config.yaml
num_hidden_layers: 11
hidden_size: 96
n_experts: 256
experts_per_token: 8
d_expert: 32
d_shared_expert: 64
hidden_act: "tanh_gelu"
moe_layers: [0, 1, 2, 3, 4, 5, 6, 7, 8, 9, 10]
router_score: "sigmoid"
normalize_top_k: true
routed_scale: 1.0
balance_loss: 0.000336
balance_bias: true
router_logit_norm: 1.0
init_std_router: 0.0274
lr_router: 0.00165
num_attention_heads: 3
num_key_value_heads: 3
head_dim: 32
vocab_size: 6750
norm: "layernorm"
norm_place: "pre"
norm_eps: 1e-05
positions: "rope"
rope_theta: 10000.0
rope_fraction: 1.0
qk_norm: false
attn_scale: 0.177
tie_word_embeddings: false
parallel_block: true
init: "uniform"
init_std_qkv: 0.0596
init_std_o: 0.0
init_std_up: 0.0596
init_std_down: 0.0
optimizer: "adamw"
learning_rate: 0.00288
beta1: 0.95
beta2: 0.98
weight_decay: 0.0
lr_head: 0.0144
max_grad_norm: 1.0
warmup_steps: 488
schedule: "wsd"
decay_fraction: 0.797
decay_shape: "linear"
final_lr_fraction: 0.05
batch_tokens: 65536
max_seq_len: 256
doc_mask: true
train_tokens: 492100000
max_steps: 7509
dataset: "wikipedia_en"
Below are experts of layer 7 (counted from 0) of a mixture-of-experts language model. Rows are named router (the router's row for the expert), up (a neuron's input weights, with its number) and show model dimensions 0-95. Each number is 500 + 25 x the weight over its row's rms, rounded and kept within 0 to 999. Numbers have three digits each.
After each expert's rows: a language model's description of what the expert responds to. This comes from a sample of Wikipedia text that the model never trained on.

# expert 16
router:476498534523508497491520497507470505497500529472451525484530528542544473504522462509502493508446535473530540510466550527532493528495501501535512501512504513478518523465496484497481469501545476495499472480515494494458503467462466540529437509509514483471501514482504522521479553530486511495
up2:501502569513508511493555492507466471486546481502468513465460541561530485513488496522507483471485495435528498489477530493517510474500490510513509483493491509492464517509554504513490459497503462528482460516481549508491469498478470548472487499472499477518530503502496510542479510517509488525
up3:499493531489498464518535520492469468491514547526487530478503536526550536486540497528475537495458486503441512492496504544528460488489530537510504466487524537491487476471505470462477481496514493517527498466526465523507474476491506537475485497513467533487502508509487501456459507514488535470
up4:512539481508497513489509504522503478494494502491503462552487498479564492473479492522525501493460509463487538471467527494533475526516516506507548521487482469481516507484464505481487515515531469508497467499472470498503492510481517528532492542466524449568503496523566485512479478529497462480
up5:504493499522481514515479515523479510498471504463521457516566478529464521520535454491476540483493506517528513497445525499506525513555485480458556526510502491527524508509471468484480476494502451516502474467482486493477477498540496533503462512505518518473505563479524522512511491495491523480
up6:460502490537558511489464527524497458501514520470508488539538525520469509480548477512470517501479467474498443486516466462547491497519508536473534485495502467514479470496483523501455490557504493500498458493492486535473494475523478508502471520514491527492492502529485484504492526483551492529
What it handles: Infobox field fillers

# expert 61
router:539527496466537527485482466478520505510539477494480476546486503514511503500533510500479501532512521473487482496456542486512495534496508474513469501513499484461465534463498539508489521534453480556479503479530488533517489495503509504491498484485488573518487531475517527459509553483518482461
up8:481497558482494490475491490514502526497491537512475507524489523556506531491467480525479475492472495486525488548481495535507534522489486516525461473477444494471452461527516508527528512573487482495486521476523509524484486532531535504486487456462495510498512501523467481492473510470524482479
up9:492511484473509491489490494493485492494517500503497521514493476499514484552487481529481522498519550444487458511481527548502492479488498470530520521462485518514483456501536542468477518474486448500510487477498529513537485534469483538489517470536488577476489482544449470483489516503507488492
up10:462482466457533509517468462490491504572479474515503488488505465499537477496527508508497476499518484491467472432472515529517490504528512495511521488445474522509472494486499532527480500531496480515542484511503523569508496515480506504508501529511534526507521497466506530505529550485545488502
up11:519491476468515469514487519502505510466501468506461488477501519485500473531483537504490504536491481474480505506479520505508513492491473474497516509488486499484502478512513478510484517485488492469522469563527508615517453505514547515488468451531503474492477513558488490509509543485472522492
up12:505473517474507477502483460449516489545481463490502512498484497523517505470527475496494519510497468488441501538469521512514530497492492481464525536505485517478468505508490534497483495512507465509518519473498498527549462487481466511514493489451546566521509550550493533488498543519531512500
What it handles: Months and military terms

# expert 33
router:503492493536479456485531494520506518498505524514525538496516500469518497533462516443490517486507487471516481465548508490463479494438540547541474464519513456526461508490486501516464520487523516520541474471518470469467521499516521516501518509518465496476482521507472509471520484515462533506
up0:474516511498493480501459479507511513505505474499505543546501524472518482532484511503459461499504516546470509482487500556550529514492512490510521486487531519493481513577486477446537499498501471518500480501518488487504505510537512452468507484462510466524516474491520539447459504495480537506
up1:499508491486514442484503531526468540495516499474505510512523553494535521501509457538481493505512509454529480406506507491514509499481512511514487522508477533528511466477509441510494482490482451497481485529471509493506501524499437549465481509501473480516524500497487477517503488516533479517
up2:511495513506510453507488508504531488502514475529512533485478529468514547443518494484426486485486545482506488462488493503481517508464489493531500522500524517504486455514534513501474447505522482485504520476536502500476479525556501484544513526519475538491526524545500498508468469468478490546
up3:466501535498473474482501500495508485509505499487479557530500498494513533521495503518517477464411481455465497481509465551522497480512526512502552499506463512495486527547469502485533516517503542482488490494437504542490470502476499482477521522522494509529497530467522494486526482506516533519
up4:434507480468491543478512509490478520522521466519495514531496492504516502535469526510457489486456477471428503501494518525527496457491506487489516496490515454507478502513487473492537511471520454475502482508473503510487475517534533472511496457500561535510476530485507500513510524476507559509
What it handles: Sentence-ending punctuation

# expert 53
router:468495454491506533489458500501522520518516483502528513503496502486553497524495569469545517498507489474567499464500470467496474508510482456476512514502527495497470505530463487463509477507499498491491539508448556499517517451498465498516513504506506513526473482549478501507492517458472517507
up7:477490493501526490512481522477515490509479511491514490500498483468555532455530520514525493507489465481521500477477480510497479504547532518507498498487485501489477498459457566485526492480559500490473488543460538543453485479523483492498531525492483495520512488507504476485476530489447545556
up8:477526498508494496465534498516497509513534484513519495513456530512536494476469500525451523515500460488477523529503465463532498493513420533518482493490502502509498468490481517519500471516491492470525495498507500491576534558469517517503486512474545502492501552520495518488493442484518482512
up9:480512540466518504438469506570498439501478480497509499471500534481515482525503501514484501528497468510489502531483508482528453547476513502482493441476501535512515479516509516504534522519510492484506503508466549469536497519476476478489516494454475487518470543526507463511527509479515489473
up10:505490501500496488469488529498471473504525479562521482496492515467522495479531542501511491503482480483497504496475463529492444539461455471476508524483506492525532480545500522482540489493479517466530516522463500498539514468463459491530510528513517498473507542502546511513511512454518514554
up11:535482484459480491515473539491505462488471532466494514513494505477512438500486488516503505490457488506498511480478533537476450520510488493493544514487480525526540498520496510512483472460534485537482496520495529526558488535494500525503481519515542515521471515519525510540514464533555460493
What it handles: Word-initial l/d/n pieces

# expert 29
router:457561460492521536473454517483502475500478531516469509510510488524499486513504485540487478552486471476482494510499510448515526480502489532459538561478539481504493466483518519495484477516473520512527514514489467491491491557484527519510496481514506475479453521533486485521488463475491472488
up1:466495498501520474522518547470486454502495522488513483494508485510500508535469478550459505505482500519498518517485492458490511460526450517505536527478537484537458461506517545465490447512474502515526522465499497494505526540504509458497530527547508491497551491538481516471471489485486481512
up2:484509459474486515495516551511463478506495479481505520542541507489528468512490515561510544488451496493499461478470475481530488489485514477513504468502517528513490499489449524471513523524462473486542506541472483528524524514526465529496540519504536485527506511530490516552507473500464483499
up3:437497509510510473501484531526465554511507474486497494453515484516501488494513499529500491528479512433525528508510485504529543480498472512520496504449526481471487472494500506494536482542516494555502512537475488479535437508515488502478487483468516552496491450472487520498480497492506497540
up4:503512466475542511499439516483443458526462508537482571513502488499477551495482471540499510521482521473535491522477547498500539470502472501499482502493547500478512503487450485487503478532484518506495466501491481505524503500489503489530494522532524512467447513501512505499481519487511551490
up5:457509513491490533498481494474543524551485506493468514526511480505470494534510452536463463527517525544474532535477536493529524487496472524464489492471535479499543475489490488459481513490553494474497502548489481506472461539476486505516486461499493479505482530522487476530487489504480482467
What it handles: Sports team and name pieces

# expert 21
router:501516535505500469516515521509476479505501473530429508506523474507479521505500535524507474473506548484466467519528482460498540470511525514488517476564537487513480475493512512484493507511524488564481533524455473519501514479487487482457501468525516489464509522506490495505515510442467468511
up0:519522534525528540451504497500464495495551493526480500498458491476495543535510513527510497473522508492473497521489493484519519486508502498479548490491525513508520473514459482511547471455495489523464490532482500529489507513576489485481463525494433466513520500453491485491484489506543482504
up1:546505491478545499524491544527453507516550488520484503494476499518524501463508499560520476447448523506452509507523504498504513481463490462479518487490493529476438479511499501516513487528488494512492507525466491534513505492531513511469517496538511514434507522512482487531486491487455495529
up2:502456466535477502563439505571493475497485526502480532502513515504478545500489499518504494491471484528500499493496512475503463515519483505526566450499533482494482485467499517506530473560456489492475524487475505467457510487510518478494516521499506522526535496521523504528466494486493492498
up3:500556560488547484490453487497490525517536469474490523521495486508489529501497455530491477473486513466532529492499515495525480514514485488456489542513546484527471534478523477501506494488532457517495452524508496499448496520540488445466483485517527500478516509531485514486519518465505501517
up4:497523559490530483474570512481509498503498485497467472496480484521526547491514477552503521459500513523537483526502491490519501525488490461448495474519519459524500431514447506521516457512534483512484448512485484478520487512516496467509475503542527509473512483497491481512508496518478494483
What it handles: Personal first names

# expert 49
router:528499504499528520481454481501535498477520517496484509549533492476493504517495522470512540474502499561512525445502514465547527461524528509503473475470489485496506539501534471478487476518496490501487502479508488482507469475499523518490506487428450474505523518526550505513501511495502432513
up2:505506543484548531511476491511471523484515497520530509434467490465474536492499463497492491522471500494502484504497489485472454504514504510474468503488485561513458447518518516486542496528500503498494485523533517493508452526454548517487497482504520500539517466476520547493483551501526482495
up3:527477496461482499529517505471476509505518483455483534502484524510494528479490502500502471459479491512490513475500493571503483493490518506487521480474483478530515487518504501443556505450499476515476464500561548454482515512493471516497532512498481522520515550504511462523510488503488568496
up4:480533480484478469459493467514503486487508537541478506562553524551543470480471497486502493468483443486482480479491533475491511516548480537480494522503520524524479496496483534549533488515530485523474487509526534529499485475469495523486503539505478479480485476496523524516464515495490490518
up5:518527496464505511511458501490456532493484524509477524549512507519520495490519530493483496433497488528465494498493509478556527508538448480515472504539469496531533496533514514453516461514489458503497502502473528544468477488501501527468494491491472515500524491511528479571503487482506488524
up6:544506458488539498495516493473453511503533491511505487528489481466551459473506493527458485497515542523525489516487471534486520462470457458536517496493467480535502477519516508486499520513489501495507547477540500519495527516524492505464514497506491468462476472485439485560498489507502532493
What it handles: Openers and quotes

# expert 17
router:485438523491507509487528485554488565477487489511550489482488534490486496458519501515493477499472486504447478494495482515519511472504520519473496518485524459473480482518499510524517460478572495461500522481554516497541516482491518522481510506485520517478478494514494482478517495497499527568
up1:486473512468494500524484547523506508489514477509514539481494516472535504471486479508452549460480490456500514457484496535468492525520501533493539483511496490475480504496483513471507484485525514453483476531551496487534525516496455512499497516483499515504518531567484457487466548510519517545
up2:487455482519538503483479471534507487476490477487517505484502535516506561523512525497521527503464500481470529465498527486549540477494502514514510505498498471486485506519484467487560439494480510503446504522527532493448485541514487497483489489455487456495535499532486515494460507516513525534
up3:428510522521515545516508512551497505511531469512515495489498509458504511452507460553473472492509505516453514481492446515485469462524476517512508507449513495513452470501481518501486454489520491503501493498544483488516518505470485477467532516502524502509468485488517551487485514491499542520
up4:470471565543520494490484493495494544535484443534511473484470461499482487493527520556524456469487490450475491454470523525490511480500522459497491496491475503494501465486474525511494521531490497496526502488507554497534507508499539478494502491474497507468483506516513467489513502460498551524
up5:484524506519545513454491513427457491526490485495475501507540539519487453494516447486535518501492496486479490499487503554498539497489474471526444518520559498496505492515481485545476520515531502475499474517502528469528485509489490494472461456495547505500503525513509514490516516515528486514
What it handles: Word-initial h/s/w pieces

# expert 14
router:502459504519517520505495487512499484502492534462505531482492524486510497515487530422500518525555473523520484491551534461435529491492532510506472510508514451519508508473495515526488536518514481505501512513520481474500546493521536513498523498494482488510453439516442508469519510493499509479
up2:499460521524456490516504476493537537506513478465511463540482493529468503488510488482518514510504513508513548501497509533515500539475516488459480512514489485485555518487512494452467501462484454527494455508453505473514525485500484479554470513470556511491535500542509545506467504493484517502
up3:518499509494514528507503567543478480532508513489468534478528495543529470534493499509477447492504504534510514499488504512501509510517487477493545485510476498465510508504498509502482491475488505449496436438494503476519567435499488488481441500492510480495531515479485513513524494515464505514
up4:510485488487493522490485555520502477503454507513468509529497496472509523499492456493461519492516475517527494515487512518506499503484467515501504554510486498516485457543474446498531464498508472496513508502473493517556498496521533507544486490493438572467491507444479520514518496494519552497
up5:496487503473538516524501478507497513520510496495528476482438481481525533479520525509482473523481508508475508475486524521525468483505484510509498490504517450487518508514478476488451497514560483451536481470498545526488522560530508506521444506474522448550512494493507547509473509478510470496
up6:501550511478468500505539491485485530488464538474536470530549536534493513506480483518517462525497530462513545475486523513488505463525460534480500494535516509491487486498499477503514489494555496495485461505482529520479511458503465505525472468521492512530456509539523487527528510476451498476
What it handles: Definite article "the"

# expert 60
router:516510510519546501511566479494458517506460502484469524522497498515515525470519488498481478506475513487521488422470499500484504496541501487504492498522489526468522531454457448531493501491440472510488462489540491512527518506507470511503491472514514523546519533530495475501470526492510538504
up1:506491522528524534519479485473517473492484551477468478498491495447509521498517461500516514491542465477485492517453494502466470522547500489523474517505503521498486456477451470506519505538511465523495530484497513548529524488525532449498464452507524518527479476513489494524499513524553516504
up2:497508527488512505494489503479473479492478453506494530490504503528512521554496495494500440466537476507531475479501487535501459504517501496463495482474500533460491503519480550551487479532516451496495499523481518519517513529521503524457473451454485529531509507540504490524500560521465477502
up3:493491510497516484508533454483474515490485503489464475552481492467471514524495493515521540488436537475510535508471530487543490546512497459522510490532498514494473494511521471545529483522452448499507516488464517520484515485470466497473463447502486512524538495477471530513480498497518514514
up4:447526472498506460486456500491500473501495509510514528513522530530519490524483436472527486503495529475486511485492525524496507517525494492460490481492502539529531524481517517533501482503494496534532529535480542534491471515529461521461513477497468540474553496464499506516461558505484475484
up5:529500500528506536504513484507521484517491529457511542529467516479477481468481480557507474510431494503497518491486530543472534468497519535520520502465498536478471501466458495521480496494496451483537525531523531510550497512490488485468518505510511491537505528491481471488443514509533505488
What it handles: Wiki headings, taxonomy

# expert 25
router:475516461487504495487516548479497510518474486503478509521496480490481485475500475516521519521475534477499448500456473520513498560515530536504534482513470492525526491513546483494510505496496468498525496522532500548460500472556499477534453470534524492512495478534544494443493538511522481499
up0:492522556521561471467511556531485501497499498499491565470475487470505472496518480530503449538467525470525494487478484502494469532516515511511460509439510513492516476510520473523521489474494483503505506492506509549509463497508470512508477495534540527488537472533478482506517490489475476479
up1:481494516476470478526480499482476500536487522489460563495469454536499503525534462538512480504493504476490481520486485478486546500513513496490465508487513478492464476536528460470560475520521444536533522521516484524479526473525505492512474520517521462501462491521530486479517536486486511506
up2:507487506510526494523522544509509524521473467476537518510524502497565466475485529560481471499521515514462496518500462514491514484481499510511504474462459517557512502478524500482513525503461450525462494524496489548470481488505496468552474493469516489475507462516529462512465516517497484501
up3:454486521476524481462484535548505527524472533494487563487508497517501475488524475542513483532507498502495501450486478534560519492526506545473490523501536508489489507467515499484488521452498483528446496491510499453477497485507464528545531466515501488495495517499514462494508521453501509507
up4:441486484521471492478501545500480508488477555470465521475503526481481517475505471521478511478504520497454517513492498488500482538550495579525492533492531504504483457513535494470488495499492501479498506525478503504470490484501508454505519468539515500527501522533548557491504481533498466495
What it handles: Mid-name letter pieces

# expert 7
router:470471511488494495483465535562481480465525531519520513510504493490536502518488525533526527493506497482503537472521437514469474498490484510509509517472517485528477460493485532539524490524508480496509501444516525471522478516481422486485488540535531489462455496502493518501524467480513496498
up11:481531520491493513500527528530509497451499479510501497494503527535548474534447508517452478460507509468465501491497482507506524469503486477502538534451531509532516449549545479498478490493538495533499506503486515497521527511481495462514469494491531478513540493454520518476507528495495505555
up12:492530544519523518473553533505452556501523520505527495510492507492524484516528526482501506494484533488484520535501510538498513490521496487454480465495465528498477474480503505513553421460482445459516538485530486500489516502458513507527495503498500520539474517513489494466485503486487505522
up13:529494483524544487523476520514496462493508488473538523499484485507494557514504485570505524544486471518503515521489533532515471507474518480471474490502481503511536468500511509493486453555490491480466475514503459568498492459490499482478455494469529509501491501484534539478490485517529500467
up14:542511505484533460487518530526470471494516510547454484493507501509524474430471496543503515477487439462474463495495484519487513488502505491538500488496544522498492496542476528544548462478438503508491505497512529492543488506461484498497505504495511514500470528505530463514506483496500508526
up15:485501532558516480543480486477460486514525511500495542527465514465478537469497498505525505555457460488509506499483517505483482498472478519493472508460496480503442521490504515534571530519493498487495521473531508519526495494504441499547477504497479476490504484493502479526509541506507540484
What it handles: Word-initial sp/sh pieces

# expert 6
router:545474478561484485477503476516510523498504520487494516487497504478499496528451529462527520509544496493549475523557483496460461497484540516492475505505513441540512519441491530502485530495474510512498485477490502477501507507502544507472506471531477483508500462482447492483512480488457516490
up18:515497512527474482451514523436491515564505414532512490474521537513464477524484510484468489448496507497485530516485475492501509508498494477516533500496495493519493479512512497476520485477445479488465519498488484519474527506510536486490510481526485533494533517457495571516500511508494493490
up19:523533467470507460508499539544513480492526458545507501480543460553539420505502443518524515495505499499471494507498480538520495521528509550467487521494495525503478481540492469537525458468476506516484534519503529537521497508511495475498494483507505514499485504490487494511517512468486514489
up20:531515482481496481525493487512469499531487468526465517526517503459564479495521531509505501509496470488515514503491480499511482528514526478524483517475513492498494544473505493460541497464506450428488456517489570528548470509502476486474519537504477471514518501522492501525479544493487527488
up21:500505446483553493517538501482509494465530493529499524451515483502548508500492508521491507518482478516494502475490479515491503513488474468506522543534504465467439512549474537522523466485481466508499505462467496524458517534490492495578505499535517523475514511503518513536483516504494531491
up22:485516450494534481473506518494498492527536438511514557506442501468495491483471539494531473454497523481506498506493483482559495519535463470509489533462512481529503447532522530482494481488508523496531518512492507501509497507445537465534499511538532479512487522493518519476500484508493509492
What it handles: Romance word endings

# expert 28
router:513529501484514452499507505526495504523508485481468516488509553480490478490523512454514537511500554507530512460516537505530530515479520495551484507507476496454493512507473492489511464509524489511480497475458452516460507513458485456526486474561510487472470511532496450476510534481474483496
up1:505492539512524432498483518504530533542525509489478475489516510499502498500491466488470529464489531515477484442504478472524530478502529484524491484496516522511523474517514472468497486535513490480447451487471481520504479560464488454495494494497556535513473509497505538517514539484495482481
up2:556483486493522437500505517479484469561492522539489537519454517459480540459488497512492507501503524538505496472499516519532520519468493490479494537515491516488478496534494544497506433545467463499519508537522493500510477453462533494504506510525506526501496485489493498506453504499486503484
up3:496548492523493475517521538494496529530481520494463486490512515494484537448519463514492503520477527475500477512500482521481543520523521497447514534488514517461508438497484520486513494494503507468488465490517531456493511519444514467465462513510515505488503475567510503551509510467467521512
up4:502506514508523532493478504520548540540483517473500532496500475535529459551466469506517493497493485471513524502500481518513541485474441519491512527514513547493463465467483539482490496472479486475479491493508501508505458524452498482522496472487542525498503495539451479549486470467482499511
up5:518500519433472505517496501498512527534508507489464498496506511492500520483487504526497492498531502515522491454518470479484479538524486546506524501471526476487501463525505553498505508483511451474485485506479477493528460499486504543452468500474451557467544514487484452533462485538496485477
What it handles: Clause-linking conjunctions

# expert 52
router:467500459444502495517535504561458479520544527497517503469516552501564517461481508543524518492497496483471479506465470520498474454507497520532497531488489488513481494487473531514482490490474507475503501512498507536545500523522504512497478530462537487490494534501524471488500530482452498522
up0:457503499473504512494502520532486412535495510477528465479531474485526513513525538505518509500459505498490528507490475498551486520472513542513513562509491510535472518526514524499472483493498484482520467491485498485490539517531484492491453521519489488528482523456488494505463507455453508532
up1:481484501475466492549529486502495447481538496503492472524505536484565470487521497519523488483501479494462524517484488508514488537489491527497511536498503511517507476484527539490532521505552517554498464496485488472474469503459476480547492513482476510521562509511466477495472517517457470482
up2:486491489499477565515510525528513495500502550496541499507520525517550467478530519529493486496532472481515492474468524479495450481479488505465539523465457526540469515491518560506521495513482483501470491495468516534514477461530499494490510518487520473482545513520476470506481498443507521513
up3:479506501517487495498476529492481528539500532471476516506515500478491512488496541537522485464519528451508500548482446496518528516462481538464487517489464503480496488540496527459542486467468466500485518529449527518513506486537505548480475500483526482520488475541503475465495524511527528476
up4:446503466442493473539487522530450478501509492480522504531480525541511538470495520499486495504514491484491488541465485475472509485486478520540503477484464481521440523519510541547516457521517503526500514480525536492515487537504499549461502490511500475492452508521494485507487528511506499464
What it handles: Word-start syllables

# expert 45
router:515538480493502474507560513467465474475449496491507509542522510454551544545522497524483486514471526497504533508487486503499500527504505529474479491463478526516487508490487515516541445509502485487525496529479500535475502500476496471448509514471512526494464508556483498534478536493469514479
up0:529522532465539454527485506472503480510474510512492497516555520511496547538541489527453491467456504520522564500475496468491530497482493524501482513460486465463505509480484502513504494506475471498477489541483483520537532481534509535487530515508500510502456495503464512481508477478452474518
up1:504447490528516507508499492489465500485446471492499504529530478506504501537493513548479502525460533521484560492499519516500514478499502506469509531473474538503458468494530471525495508512537470519505533512496469552499480537465468495523472473448492512510500485548474479522475469507469512470
up2:456515513503506493489514476518531482500505511477554461486472511508536508502497472526470448487497516489534528448484474508503569478490538454510517516480503516500491497461502479467500518540469494485498479477508466526501498514510503437518512499511532491457486481564494509526487539494496541493
up3:512504494449524498484508548468504482497518511518484474542522497478502447525529480499510527462507484492500493501493557526513458523498531492467489498504498513476490483515455565492500511557517492462520475503481524554489484525509507466490492485478481508516497491543505483498445538445522516500
up4:495541517526538476516481493507525510488522534465517495573519503480493532501448491533479513474452500509482523471515489513538546482488487523468480471499495484503513501481506531526495478503515456426497520496512495478500527540474501551494488508475470466531513493527517515510505475460508480534
What it handles: Mid-word Latinate pieces

# expert 44
router:481458527507495540524496468499476519485485478500469470493536494511476511544498516463493519464454520491479522507514527514496538500558513490507517480524468464490512511541511508481492443471514512538477435480512478516541514527528453476530503500535484512484495516473479541505529485503518512527
up0:507511565515492473577531494506436478501549512513482486499492507501548546512512472502483474466492520480514541490478533524460509534501512460520494499506477509493484497536506462471522512513556521469523463501525520538480509482524475494509496514518503496504499456503484530485501482483466506492
up1:499454498478474509507527512485452486497506468508476495516442531490518493506480526503483449464482497493496531498476503530483466548537534466547519516494458469512503522476456481526529481484488508484528507570479514494531448541484490511502531528504485505504513526476531480501516508522509473519
up2:503557491522513473498457508497466528524552531527492504482545496487476529506485439514490499486477494524531479501488507489527496460455509483481533500502533492476479532499478490469504475496505474481501473508519502479520456530519454530547535460496461537466483528518501494539494526494504535501
up3:477519486461522506536481491472491506505461477472499541525546444551466508486506485514500487489483467518506483511490527526476520539499484524512518524510513519515433484519518520484477478495463520485519491485453435502499494533511498492515492516511513482463550479489505469557529509525493521529
up4:479518508483493516537502516538488522501449474494472487473470509505535465499488513499463504468471488491483493551501543534507505484581499490537512483511514517511515484530489506513490440539496505463488450502494486510492476534491488507497498489455500548511529508464527525499510489454535457508
What it handles: "in", plus high, art

# expert 57
router:460533464531474496509517478484430548490496467470475520545485503504520505523529470511484510525489505526560510467501490475516511473486487488528514474510468497483489492512513523514481487519483513511474500505493442530511529522476517504500493531439443502496520549532534519504465492479484483515
up1:492462483500505486511533523529484543501504492534530518501504467529481477505522501515497495468518505523516527483479543499510474468517442435479528476504454492520511437489506513468517467487508538482474529500475464548518501528475502524514506499467528470522534487529500509485441518489524508483
up2:495507480495498511520525505446470522524548539538504539480467494518506485492549430495506489524510479503512494471477485521500484522508532510470505495494478511499449463496486504452511501533536499513487513509510484562489509495499469499538505481489531465546521504522521530546466499494458463484
up3:472528510483466560468515523498512495515521485480509518540485494485531502464548496489485502501508496501522463546471527464574479445509546473514473503475476539504499494493513477509500467480500484553486465493549475511476502538543470523516492468465486500473504502495522495492515486501482508497
up4:514501457489513503506515482487460521497526474514476562520522521540536524494555448505532472465481504486485528498503485512510519474563508518530464519532425518494513482487499498496495483497513505495500502519512535517490484485517493500480485461530453560484478512515500522523472474519527487517
up5:430465500495484500532512543510487492523505532478516482498465490536527516487500509507471503541496529511499533518490559516529484516523500471456477517513457484482483479501495471506513533476498497495445456474502477451511477559499484513520500506487492487500539512533518461497448511537489478506
What it handles: Latinate word stems